{
  "routed_scale": 2.0,
  "balance_loss": 0.00216,
  "init_std_router": 0.0138,
  "vocab_size": 2048,
  "norm": "rmsnorm",
  "norm_eps": 1e-05,
  "decay_fraction": 1.0,
  "final_lr_fraction": 0.0,
  "train_tokens": 309700000,
  "steps": 9452
}
Below are experts of layer 8 (counted from 0) of a mixture-of-experts language model. Rows are named router (the router's row for the expert), gate (a neuron's input weights, with its number), up (a neuron's input weights, with its number) and show model dimensions 160-319. Each number is 128 + 24 x the weight over its row's rms, rounded and kept within 0 to 255. Numbers have three digits each.
After each expert's rows: "mostly gets" lists some tokens that are sent to it at least half of the time. This comes from a sample of Wikipedia text that the model never trained on.

# expert 3
router:049099147132119092155131081157125089112082146094144141096099152160127127144160126124139134170144124116099092104110125120143180137146119138159108140132136110128146116127116185127106123127103143085110146124112152123139118113104166152118134093084139162155160177147144089097071146163149122098099120094097126155107085108160152138151165163139098123132107109168117095128123134141147086140091143108154112112121125146119113091165134115147105129135128164125122047139138139158164152090136138
gate0:145110146147160160125120132181141118131134194115160103127137114168140139142105144127093176137126153174110112131088140083132136131149127130103076139116094101150087121122109135143119158107159117109122106094104076130122111121099115135108171137154109135105102154082106082118094142158122120119142154118141168157126113112129133099099087097144104126098129100137131134127161171139156109132181145155097143099144138141080118105152100109108165106127117131112098143168113128150133125143172164
up0:076121114123123106093109131135130114094140108121114183119142129127099126140140098113182110153138123160134181129159120134193142144112156138124107131135166136136117104143149114119158153130145088169101112115146096140160130151119157136096111140137113093116163133127146107124120172162110107077107147136190133105163121135124131134149069202205124153114103091176118171125169112124154145124151150094126139148087099095133100091113137154118150137117132156121101117140113113163098120149147173
gate1:181160139091123117146135120095135143090109108100103160102158152120143123135176147082165159121162126168106125145129127109161141110135120144145125163141123149122121099136102124141138103104100150130152117154102179149107117141107145106173189163126147139126118133160120153097118142115132141141083079134132103099158138141177136154149135129175101149157104147121103128114113130118135096145125111070164121101104115116116108122064137151135160153072144164103136162147085118122116121154133120
up1:149130114119138095125163137154170144121153156150109108127083118131122154111092087145113089135125096090153151084157125132117135145142140099127154136104114198165107154127117133162123137134143127148128101183122168118108151144147108116086096157133123110122121170165122138122109118138112182136133089149140152152088114152129127135144127107155115106142142097110127145115133069143126167151146154154116130134107114161135163108134148120093164140145142136121144129103144124141144103145152159
gate2:133108097131122142103178053176137113123152165169096134125103132199143181122141142169109114146169095106130136152126081168163137108140172139134137165167158143114148079145120168144125152113164105077111079126127153068134124149129123139129130145092111134120105121103132132105136151120133124122090126157096099112127121171125148139126138147139175161116114135101107130174157129075111113152156117175128122138075132104125146144137141156156125086126110171133118114127119129110139124146120142
up2:118094125178124127164140107073130115120127128097123154138127129074118084129094105118139164132090146147149131209061139110112135130088135146112139074115142101124125142140115098102126090122136116169133175103105126183093163105078060127144149121162121122152119092128090134129094128155136156088132120100141121147092115124140107114142093106109115104132106129120145153104113087125161130121085123085123114098144091191141145107127115086101128111136144098151123161131102171131111127099149118
gate3:112161120139135139075101132155135151125133100092152145081128126126156105100111094108151084157123154055159129109109152097132153155164134131152089108118164114094129104118136145107113122076131169145146155120118153090110132095082142099105114068123090152114150109187128161148115115131116148128104085060125073126130154163092128120099143145150132142085149090129133120125088077131156152133138148136088128124121145082138101122119121136103137155169124125157094104113121126126147086166118152
up3:123099103107116091119123098084124101135113151107073156144166132121143148096163120137137158132151135096142131094160098158134120112175153080133220165124133110108136132158133142132092110169141114151171121139122089122115085123128161110108117109153135107126143114191138121115154141094173141119092138109179139107099096121091189163120091136093142145133145105149081147124154127117101114124138149131134170132141149129131135111108170134152147139148114143128142159099146157129088157136130162
gate4:123159133130124109105089165150090080163161140153137143138127119096122073133137141116113108115149129154135135093155160146141134136119123103068093149133124143118111110166103179135049161083089134140150135134170139150156118118108143133130114124146116138126116133121154117133090114162120121101138114080132127108140117069124157186102136085111099144132141117137096146112126099082161089162136138121106116115132149159120136134124117102132148107158146118110131110108136133111118150098124116
up4:127153110097151162126138123086107161161131112145141140147098128096124151117082102138132133127162162075158144127111095158110102134077111126063098074118140098127136116150118125155141134162095116119091135076108141106065148149133122153160111172084173147108094100124133081146159074149123153155114152133139110147165139099097113089124109107125096119154117169141146131114129114126109157115093140118132106108114148190137134113098136148089111130102122139130146113148149079134094127148110108
gate5:107134138129112152127123053104149104164086139091116115114094162124134080153141170177089124168164124129112178136128128153134135151119123165146130147115116092122162186110136127117102125143107122169159138177139147121143193107117146131123123126153106142111132120075131149097136167115109146074147118137129142117122150163137185120141115133128084121110105099141151134114105125109150145137148166125147103085095122114112145149162134103159138080118137162164128084109119128076117153138175131
up5:138163125164133113117113174133082122118120134138155114138130111093127144094145110146147161156116138145121093165148147110160129133141122104121118108124104139153124106113134137119142125100155174121107169113156164172150130146118098167118135136144126139158099139163124077153090109188123146146123116122152124130084140120166065119091132126134126164104154144107141124135170076150122105094149128077127070127138150132133130129074086083128144163119181128089137168143142136138144158126144112
mostly gets: " used", " use", " work", " take", " building", " power"

# expert 2
router:098115129158160126095124100133158115114147122139122111114076139155158126126150133125128137160116138128121124096101139117165131162090118163157111099131144124111139133114134130178156117142122150103112168122155101106142094152110114177112154118123128153126119159134108103105074130119193135095088137152127139141115083133140143142182123122096117104137121126151126144149098156127146072148148162143148091147127112129114110117136077127109071117127107148149151072119140148110138133122123126
gate0:129085148164124107181089126110128142088157145115140170108089110090145131104160125136123139142111147147106083148145116128136135145114122131125129121093106129121119123105112155136104143082122152104129123130173167158116154129133116127134096105137116123118125118105177134123131155118151108080163114122139115128135129111133087153114129134145170125128129097124080112170119160092115153149097132127050128107149143084113131144107096162127123064115103111099094134135150103118095137143088168
up0:103164104098136122151125132117110136127165120129138138079116117160147124129163148144141130123154104130136104151123167142107157126114122107134142093134132118109139105120154154131114106124122115128083123102104095163134127130120108117093151122127124117145141136157153139107091137126100152082143201158132143150108103125105123138161112105124075147172129069115152132117148124096089160111142150111136184117133145152096120112154124103099154153192130105139153093078132131138137099122137111
gate1:150117099175171115151138142138141114128135102157144112163149135132118118137103130113129179148115126120125148086129140176119146129119156153118159145135079097120122122127100103143126142146125171105138152141141095157138129113126125116099113109139135182116124111121168148151135114142130084106084111090142106096081134121111119110124093128103114135085128063100129127128117136101116128145157112133161104118149101141106168143129128138118140117129131093108131146142124133134140131137133139
up1:118129105122113151162107124118128119099122187126097139102090136118083188141152123134162104131160095135135092147143120095127085124158124155163088107139172187133108148113147179107104098137117086145105104138131175101123104116136114141139149113073102099123141141124074112100144107138161114113136129162148131145087117171150126104094139133119119091166117130145108108148147134170113115117146124142117111147138132101129128114126104095128125161140105130121143065144136106106089115125130167
gate2:146117126088159117145099158114148111153132139135129116090135093141162175106142092174121132174077138076105128133115098159129108161113162123097120100089112161101086123110147126139132177138122135110128155142115098103142108148143118091156134143111074110112099119135115136116102089125106142152114142131101185158120066148171082135164134108123134149110146113116123127150115132123103144128120112120119118139141110115081137112118111155125089141135108176102105181157149119080178162148106113
up2:098088130121161108148090118102147104118138156151117151145123118128126132123141099132132117144113135076112109168134076116127150157107139136069120100109120165097140130139119092129158142144117108132143153098150147105133112122137158109151133110133100139160099127123133124103174052126122175155123107148097172160126067130122107134154139107145170129147097128144118129119103100143115133105140137113112133151127119138090113175141086135119084117091118157159113170166147140084184141165106111
gate3:107096154166194119145166139083144116138116131126134150147125144137127184123127135137071134154104121103113144167088162129113108102112120139131113158111122136153128141149095121099149139089171109122121134098088128130082117171131128118115119135130177102113150175105155112155099114163127112145103110121057116142129088126112110151120154126137122147107117090114152149133106137108134180163144101132102139136087147101084143097089124130113153154162145146115127063136109148124140139150141117
up3:129135113108115159162163129126113139131116150122065110121112118106102122170114165096127096162158186133186136096164114151089153138123135186167112151123093133096160108104164112097106154099150140096151135108126107093110124126105132134157100121136135128140146123122112104089141130140100131145122143107125116133116116177168147129148147165137121077116138130188153128101145144172144098149098120140097146137160118131143160156149110125100174156147174120111141136084095121142097113129100107
gate4:145154161166125168097125153128131097155134136106161121168198107127079165108127109104155188106077102127143180209101125165133157113133113114136146127132117126128121109105126142125131117116154128132154136124078132099119129106083091168149108149113113130114100126129119116078117136143120154151139157102133093124148150117084130111102135206118113126151174154141183122128115089121135165137117120125163117110161155122163126155094084104136170150111143098111120106106126124112180136147142142
up4:072144094161100161147150133118133083137152117177160145132146111182145123095125116162133116125156080148167123131153114088130104094148141126102122109164140094128099131085127128092125160129124104134149134131103158136171168120126146153133181112104113125107093130128129125154120057114141100164102153119118130118107185140096092139133140116137137141103129101145126142130114175123124140130108126098139136171111149143195099130135109131120118151145107082112158119097112128160161143132117146
gate5:110081124128117124135150116133125115144114131141150151126110163149083116108109156132088087143139101123144115159139133134107095152099108136119104118140145099089143143184093111164143104102104137109129147147157059123142149090092127156099152160068160160126129132142143112161139145125179122137141117137115131117088143151119114152142124092130151126163150113129078135105094142139133164170171145155157105155178103092163079144084127113140143123146137118124140109128094127161105150105158136
up5:108160120131108121117158122149145129135174140163169120077167136105160121090123149107157108153165146131118126137140090124087138117134126109103150136087141152164144154161121112161142142121129104137129161126087116156135155131135125045082136129125110081102109113163152089144127130131172109139157089132163143118101140113136146108167143127131065171149123115074114128129119131183117139125132152121111109118118109119095152160152142140089137108078173149160099119119137094113132090166169148
mostly gets: ").", " ==", " States", "=", "==", " World"

# expert 5
router:123095140141113144114133117126153075096132145104130133150109152161141100116140167164146120161126129132099135108121083131167131124139125140146109136128130147137133151130118159154161094137113188107114150117141132137129140126112207121106126130102100166124130103119134102142113154117163172132110141126142160121114103124149115122128151123166115114144130109125132101158113128131165127129102168122137104153132076156171107139113165125152131152176093150140139086117112124127142183115101155
gate0:179137140115116132126107104158060129152121131138174118128153165080142098122147118112107094154109143143114115128166118110200103097112148146129124116157114104150134144103130114138133098120112205108128142125142106114124107122116134083115086123093117138107105087140149132152128141147101153114112062159126126124095150124108131106107129122151137155126126085125124130089131158114129128125113125154141086177154143177156075089184172138132159131096132128119106148129151069131147134163077119
up0:129087151124153138147123133175145156150145132073124116119103091127149092107128097118120120110087178094128142137132118138103143115177131122134095107105111125139120121125106076154084134091151127139116113092126125084104123069115113167094098104115170094087106176115192145106108166144140136136154118111126117165114186119074117108137118139133099151105164144136111120128153147121125148108105128164072120124150089104114111129125088128112169076140131147120153112124165108151081106132153177
gate1:113128126117138099133142144125153114115127151149108095141110117135141148143145140107127140077124109130101138102156119174138139134146131119146163115156120105120153102115125109165124135157150137110133146161157126132108132090161131110118104127150087143144145123091132132082134147128136162120122158129106165144167153148109127117156164114136132133122131083131135125187122100142120144147139133115118113177180136117125142127089107177121148131144136120141128085140138112123122154097087143
up1:146101154124135106171173119101141130126157124140101170150118133106162138111141116158098161129122116121144129113122159183113125133153121128147143119125114120097145138159147098137100149088136100162118145087115084125152136084085116122144102103143116132111139105129139151157089153137154058171153158144099114167143108098093163093076104146121161124139129137133138135118137108159106152161129078159122123146156103139129124120140138126127110160126106133089061139122128119124150128133194123
gate2:095118104153179127103115108136107109131118116125146136090121078137122130127150140167123111140089110105116104139122155144116124126118100127175130154099161092099140114147137163138119145141135115068140134134142158151130113095134091125154166102167108079102122176119144055103170142125107140123125151107110151109116147077162153141145169090143120135138086144117150135101152123137138136148140123112089101094089098182098108091150156131137129124107137106142154084125121103139107150099139109
up2:112131156119079109158131116116127118108152157165117116127147163143137146153135134078098126126140175099136128060134101140131103112138149130103115119134170147179129143135120110123139113112108099183132130145176088129135136154124156152109100103094137153132109108091131116199133127134116078101111118171086116133125098171114133114099178148141163103079130100102147124118130122128138111131125122151128089165116147111134179155081141131137106154114133137088139137112128131144166179106125150
gate3:171153120168133050183118113132134143127098137091140134124130115140071121083146104160110173118144139131098161151131139141159119126112085136137074158127126156154163149137118134163141154124122166141149122138149152149141091089169101162156149123124119147101107112093099117131144115108092120141160152131139135100121109145131121119130151123102136112146134109104148093153191130133138124157133135129127097079096134151143155102096095171136092123168132125124086122124119078105105137143118122
up3:147136088156168104142112098142129119160078155098121094117145124142091157119154111144107102161133117148153133143142132143165094103134106148123103158093114131119112107146131130125099121110144152163118158106129122135122139175102120095095115136124082090116150102156125134127135114136104120164069116115160120163128080103164121098116107111077123136090102126076169173167179137136158120118129143090116148122138148126097127131123115117082117121119086124121142155128153145128128143161119133
gate4:137094143124156100194128136146100165137113162105165120155100148159103122193112155090120137173116143129166136094126134132152109114131183160118159142127145140103128153137167167153113122145148094117131178095151098128102139124145142157104158120171143131164140098137102111144157162180108135087152141141151133130098137140130112135122106117128116110087137131116100120118133188150114144104108153132124078121115140116151107134158155167140110126140102113117108132141176107112122130153144151
up4:095119171130118121134125131081131165120135134134136118154125092161142154127101169129152124148148109095166074135100157166134122157122099147155148079120129144091113091141123130156105156133102162144146141114112121122105110131149072120116104130115107137102121160131111161128181139139134095148152154115166216095130144114169166137153113140128103154118078092145133179095180114131128105124171141155132139135101159110165083162149110138139104112128103159137107140087120123120148103140128098
gate5:137105140115130119122080144176097132129179102098101113106108138153147136103131107104176137124145096123141077142111096154079091133133105144120129144108119139123142109115165166142069094110099142136134131111176113112160115154185154162125103076133142139132152146066132133120082126135155085111129121113116115160144122123126104149178127161129120138145150126191141150117140101082114100145139078131141093163096139114099118130125100090119092089111150156181141120138168135107117076123122138
up5:120128167165091133154141149124147088115135173123154117150141111112109116146130151144176125134098154129127159158164149138160094179120088118166128151140111169130133098119149117155168112139129122147148140158118115123106090119092105136123128151152095160151157138155127092125112155110124119156138121105108177098137151124132134149116118102120141156120172098086140100145166142107087202142176174130125100149189103125136175156086138073124147150162092139097119118110094127116138163120111131
mostly gets: "ü", "ć", "ö", "burg", "ø", "ä"

# expert 6
router:125130161121151074136149108117155110123122138098116123121130119129174146114126151148153146130127108059097109143129078128114156143153127107132104108165105141078124177159133141140123132124143127122128119140165096124137098121119129111168156096098116138087147092132134129075119110131152128099131119136149142157136083085143139107177145145109122127109112121187159099205092139107136110138115152107136105137129119126151117142140125148114116117141119151128154115181090091136110143125079148
gate0:147132128118123116138155134144150081112170151148123157123145139134114110129110145166139107144151082129077123105121122142109131171178097092143118129162110116155108142142120153128145131071117134142110132139149140175122192158151165132141129139144134128139123145129096115169136119126144156109214129185115132204114155111139120143126112140112135163168128135151105154129141132161116119130115153155148096098175127087175090127108141137154092114147137141089124116112171173069136071140105119
up0:175086125164117140150159108160163149160140128147112151131129122123086116122134132128098115137132137164146134122179089129120123160123205101121094140152096156178134134106144146105114134101156125136090151138116135122117069127120151143111156118150161110115112126137131111190142085141148122139135124143148137128128116131177165097089106121136171112133115172107149162135110123104126119093144088122153171107117099155143139139128134132143156140117131134135128118123137095108146106158088100
gate1:098103103124139145117139127150108153163121113114144107156108108128133083108105131125122135123111093112131127138131149082118109137119140136130111142124125147128127187145073109110123124126107099169107140120106132082133130091168106118107139131108138166111136120104114111092105104151134124109159135167101103157082161133168149107087186083153147154120092129175129156142126113124143136135133128146156139138152142096173108142179103122104118109121074103082121127122157147119128124132156140
up1:145127145102130095139128133149125154095137142143146136113137087101120143164154161147152137108151117144132120143143106186140145141096126147112168099098161138152110199134098085120119083132145143141096125145156125127086113135135138098124134107142159109138119205158123136109093114144085126084115151169143146140116167109103150130094152105120153112107127131164117139143150130121136158161124104151132117099131183170134136146152146096106141138079147161143128110153112117167143085076096140
gate2:128120134093096131115110098123173108133132127164131137170129095180170171128105101142204085134107154102126158105157125114114121121111131123136119113123106126132126135082122137144105144142112113120160142146148123123134111116128148115123091131133145150135119147135109138124127156092133085142132166153114158102125084136135131122128092118148128142113154080110147133098123134099165152141127118097128147160112112107141172174092118177101097148130148136134140098104115116124110136111173127
up2:137133104106090135144144114124151126122115148163137127109124124095081115126113120100113107127110091121101169135120174109157139118165171109101097138145165121121084131157164108111140093154093126149119120159105090131165095098143163151099099134136119151102174089136081110147080047108142137150158109128133113107110118113107168109115184108099144141137059168093138150125132100124093165110094165116140126120117135161111134140120111116158126111147119130115140112116160104134167103102093129
gate3:098139105122136152156104109128144087148123154138156160136125104109156150105169129162129123137133127136118118165156105143156084165108116105180140146136084134083124117135115163091150125094098155157147134164164127132149098074138160117170138132131104125116145147128138124134142074145127127091126128098121144145096144087138166152162128138133120124115100116111135114127135130140146135095105147139154146157182130151137089167140144052135117128118122109110136164098137093097137144090135101
up3:101116088093080145127101086138097133144128114142155134100085111135130133114119154141102143100144102117093076107137133097131142115157103129148174121104114191145161129125149092125144111097158092112084110145105103136127108125121162120113173087129152148118076157108113104123114153139104103124157148119114156117080130137174114141140137098091086112155144119101169130151096169176132161145135175101161118155118135092164163165148116152097132107115144107126121142169102096134145125102159123
gate4:130127148089164102112147129134124126104122100158137151128156132130134144135106146132122122161147121118145116078105107132157120104110137164118111133138093124126064170150119150130137175120123122127120132106157145147113078068113138087119128141139115109114119123205105122147148137093094135125096103107127100145128160138117113081128155131166140159134139092123135110126108153118112142169100103141132088124137195169158124093078120155110073144124137128141120122101107084147165140121138140
up4:184139167145174147152131084147109108108157134171098145107120129129102080113115076197101109148096102125120145137091160121116125159118115120162123130120128130139084135140075141090126194131133086126130149086141131136126122120144162117112109159132071121150121134163100099141146134129059149155082114122139153138132126152117130095144106159147110132138106094081110135135141135087122135114155123148133106114141149148140087085093139156150144149122152140092134137130100083125137129122104136
gate5:118144146141108093143167104136164124142160157128111065128126115133105181070151106143144108148098134150134094118122128143132145126119171126137151159133130112108118097126148112098156149141146140153106133145131129119154197131108157120125144141099146188159137154154183134107129115144133167120108145123168123141130144109151113139130125106101123092144119124124133108136128146146138136088146086142132119103165125121134127149114136138100169144084112100108120146130084165126132181078156138
up5:135160151120097100119119115163180147150144126133146111143137094136112172130146133099135109125113128171150101090108082116150103136092147183121159124103185140110161181148149099118104092148121172131101144146094100102133133122127077128135166175099092156126141128172126091126151090151098125130110135126199165149122128107114135157137082144109128137151134112149147117157131154123116150124166138116136116148160127090137150104080144131162143150101116123141101146175092150115113175141135119
mostly gets: " Total", " Location", "Note", "Release", "di", "See"

# expert 1
router:102092127133149108100145121119185099096145130109126165113116141121171112133137117112119148181123126095114100098117130113108132194123165128161107133109123112091137081143106157170149127126121134106159096149124073121151113155132153156143125133098117147117151122172146146134104133152129120133139089142099125132150145114142093148119171139109158070157076103166110061103103140141115130138100132097127111121127110145141160138138107151133100099118118157149135140134134114116145176109103113
gate0:154150136136167096121101098116153147150153089103131106096133112150123129116131111094118180134164138134180154135094058111131131137100097123117100119147141168087133100109140120138133178094075158134137070096118150098106120133066099112135141133180156148136158107118137156125105153106143141150121113134161129170117161124143144112124137123187142102126128137107112102140108106104121137143141156109136145111107113163165128055127085130136132151162148178195113120100162153129144145110121102
up0:160157161140152136146151113103152116126104138109116172110070192130114111163109118127129090105123127112097101126097136160097119115120146098139148116110086117166129129116116135130172060123112123123136136063147131152111132147156113130158109110114141094122135137134136108121157129124160112135104127106116139135102125113137086076165114121111147154104177136146120136119115106164136162106060158153155086065130108112118132148161183130142095135114123098093115154093086123117129101122092097
gate1:099140121136125151115143120152148133133105117100141129146104126134139157142118139098127137085121166140133155135140137124136090185122148132118109148131125161120100113156140090180111111147110115113179121144125083131153159117077146133153164175116147116085113115128159144143126185138118169121144078116182184060185133148129165165103136126103143102114132139160176119100113151119129149161118105107155102145159137129140113157121082076133088120113129106103138132072184092128143130123106099
up1:139116121131113155122130142140111072116138128118116098162127145141105103105084109098158203121143158120116112129113119133127165112130153158126177110119103129108139119155137164122166167120170120137140096158117118159096098144131120137127128135101126126147125089119144094124116141138091140160107173148145164077153105129133133154141107159174081145097101166101099144106115089098116128060146141118142161093160124129129126130146116118137156129152114122106097095145134152154143150155155109
gate2:137122108125133122132118128141162157148123109105131082138120126133133135111139126110123144118111125157153134136144114090082111152104126136152114139147143115099155187120116120137132087096142104117112101123115110132098134107107151167100128100132092133135108151110137149138124110148130142171100119087119094127107136145112145085138138148119140117173093141175149156167162152155164111133172119114166140137172185149163127081135087136129124123107118125165142110142200155154132097155135132
up2:179135136113135153150117176138109133098119128147160156157139145157151131151116118136099113105124147157083106097134110148159114128111124130139097151125148107157082174106143088120155110114109134156145114132130096110137153097115176106134136127101091119136089113153149106150118142158133138130185066124122191123151171144131135126121141118150102117108205174138164129132131130099128134167100170176127087149071140151080109147146165086122116147157154148120129103131101151136104112181106118
gate3:126159126174083106160097153091132117108173156149126123127135119153122137119163120136141150133132154109099114109123142128120134115101097111130155128105088119157121141161128141111141121166157112142151126126073124115121084158139173106102111125108159162061130149149116115128162119123144079143118112172126152138169128101100125122131122114080107140163109163155152129136137115139095082139114102098150109155091143172116113132134160154141130122088091103134096064115119134134174107114127162
up3:113150104137122111101137103121213114112060103089148133127150090126130144124122106165139153115090131138183066152146137144119100161124120138143110100138138191123125136142146080150079165081169096126127077080127143135108159145110195130125147139147108140097139091147115128103126115077107154133125131132128115177125119134154115111143107113127166091135126169123104110178124128096116133114107157150122097087125147124103177099119117147148095080119119121138113090124091120125107112127113120
gate4:166127136159157088123142109187148132136114088121173150118100103155131144130101082153138145169117121098092078115147108157106118156149147144129118131107096108151149113155157119107129114115115154080163170093145129090139130202117187144184079119160113145139119125147142128139107126136130109165108108166097148074117152119100118116132137141131101138143102142164123123126092128140150120104128102125138102141125092145106155154168137099126130141122146104143142115158141170138131127136104128
up4:157112140142134172123134117143168120114107106180122084133132143125145109126130100108112141124097153142179133132179129128120164150211124150130145145137082113167131139185119120090125102111178162147100145078109119142113121182120153164163135149113150121137147131136131114139119060117115103099151114144116124072117098110105173107085147103152150144118106136111120126125073170156125121119079138102139158170112124133139098138147128138151172101088101130146098115176163127122075116131138132
gate5:108148137121171153128163134127114106094146120171117131171097060127134203121145111130125165141127100150149138164135158133131126128121122110123133125094128140114123110136140117129142121120091100119121125126078104090155119081122151097101098105105163107125153149098157133108117122130158114093092141110139133147157173133146093111109141129105146180142087087163130151123136148159124126152147134102103094138124124188128096131128151125145114082104114113128121144141127138142131117105160126
up5:092133136131079107134169107120139123113112163134134119053150127088124090157095116118160108100129141108103105122143125124135103078165153131141070114117083135079107132122150118136118118130085105125091104111153146130160107112157144150141139109135120121166122093132134114139149122093122146098119129098125133152112064115148132155116108091169166125125143119085106128136171128148110155134119123122153163167150096151145124152131147093119176169145138133115136138134117144164127153174118134
mostly gets: " part", " organ", " public", " member", " major", " plan"

# expert 4
router:109097137095137129077147099128110119129092100127137135096122105172141102129142122125139109152116102109106097107088105100137173129165121107150109127134126128155144075130127137146136126154109178105126124146143146116126103138125178132136170139167098153146129130138105097083107156131160169088093142148171179159134092107127130177139153120110135116161109131189118079153116141113131088151134136079116090116111117124153113154106104129157086124146118093152122110112148150117187158075123137
gate0:123131181108136115108133104114100094154129168120130155189157128139121080134159110114156119150123101121146130124115170137095127137140144195068075104154136128114138121112140132149098169120122130085123149116116090139087162158189147142115091154134132148149105163150115118092132145112109138171134125157101151153165108127142127144161102128168120138120109122144147152134084133100096098136098098138099131119133090127108126140114121105153093139108097127117100091142115116140109101111093105
up0:056115115149142123139124120120126082138195152133120143152125139148128106113109121148136170166135136107125151102143171128119134127124123171105087104110140120125139060139135121166136126122113145085113132101145127140123136127167151118098096163119070123144131139102120193107088129122162109152114126102113137152132095125160124093142080088127172142091138140149140085121104151123101076137099130158117130102112089100140156105126118124101097176139108157120144146109087095120158093104114132
gate1:141124104169125112093115115107112116127105129084133146106125125122144097117112110153146129120144150127151154132120109103167145118127099128096108145125159111149126107127149100131148094128126146140119156116127134131175139117141108127150139153120147151139131118146156160065111150060073163128149169114116149142123148133174117143082146126116069149100117116152147149150143100172138116191102132112140120173120139120114179100126140123121136154144124148157117116130105135141131147184111135
up1:141107114129121147166080172114122084146153101181124144117150158153101155089174182170108122114127103161105121154104125154138142161102057174112132139092137129120130149191134159131147087164097149127090174128119128185149114112124111161104156129134149090163121125119134137154124100102147132099158147123096164130159147162141167150126134146166088124077148154131143136112099153137149114159100112106097139138129135124164124142122148139126134148150070135167131124160141189099139090095133133
gate2:135171129122143121143145150174123100141126129118142103098150085139154129133133118124095109119111127133117131135094124130129094096113116134157097160140125178124119134111167108144146133099119150116123077127125140124146083166172102141143124112115123122141130172122128140138161163154074106096107141104121128103152104129165112183136107105127138127144093128103096114152164144128112063144152135155121136119080090124139108098128174108116142089119137172110143079096170146138103132109126113
up2:131146086157141133087117113188123115090098147153128129116120113126111132155150161137104142096106096137126172169144106116105156098097136127142138156171159128147125160103166106118083155125136153104117101122140164095139118160147108117154134128129142118129096108167123178140118135132107116103134105147164151147140160087148121129108130140116144129118126113085092161135139121154093099108172180152143151112096127125150121108133128105133141096137146190122133100094139152168175103130140142
gate3:103140192101101130088117099119102160099132132126119103122131123128167124155090153140170118096128112127132115103092103122133112148170129137093060163122134133132067150123148126140161175123161126142146127117162140112151130104177123121143124160110116106129142106100140101155131106120102146130138106157136162134120155110124122144151098130112191151150136127134129126098074143119099121145145125092121144125115139114113101127164177112114129145132135122130093088129149102079120108124112095
up3:154131109134104151154126180127141092151147158129147131121174164107081133139158156125138112143149162151172102129135166123106126106081137127147173097155134126130184119128096065125141140142121136142151115109112105152076133120104156126144158092155176140164094140136091129157097148132130107105132128116126124110129107150150101166126137123126109121131115139166129147160137104152154105141128150118147120136136132145143117115121079172139155131164095081146119159155104138191125157068116141
gate4:147179088126136118175155153152069130189113153100118155100106096126149143113123133139131133100149124102097103121088124175085145115107153120150139088185098135128143140148126126131109103095108122134132099145117169174121115104050143125190129162126150142121130115120118140075111103134151131156122159114129176143146117131136193114124142138140140110110130128108152174107098118114145122120152161087137127102097155126182141121137122115139135124176121128113129166091100150121107122167132174
up4:091170075131116165128134131135091128153123139092121150087098109135135180108147096132131158143130127117095109143145108153126131108136119114145141078149106122151138125094135141140098065142087175106141077126120143133088166153095146123188131129146134121115141157113123124069161087164138162157133106168093145092137105122127157178139142139149142133118129142139138135128141136112147114104125145079126145113105146136186097104167178106113165123148146144151166132112110115120088173148177153
gate5:121146151112156105119098112087142138164125095103153118119095110137110090141097130108118148165153123130132149141140148151199138154118101154076089118147118118141111056130091185139140123107097123185173112110105138094136146134125111129135119123102118151115125152159124114144141192123106081110153134157091151141147105123096156124136133116146116123149137138110151103078128135131146128153166108155101152156127125167102155134126113137131107124138147124123128150112113125141151119105139144
up5:157085132124131121106142123128136147147144176102121099097132055116152133113125172117122084156128177080176161105117093140147132129130140116075107137149094170139092121146116095101090118184112160159130119126129131120129125105163093125093127110105094150122146078089117156116092087152086113132126141143130107136120125132135122145135157133130112140141103119157124115145111122148097140129090125121125086116102175105115154124132095135154110157094117129092146110176104116114103152137162116
mostly gets: " pro", " fa", " but", " he", " which", " se"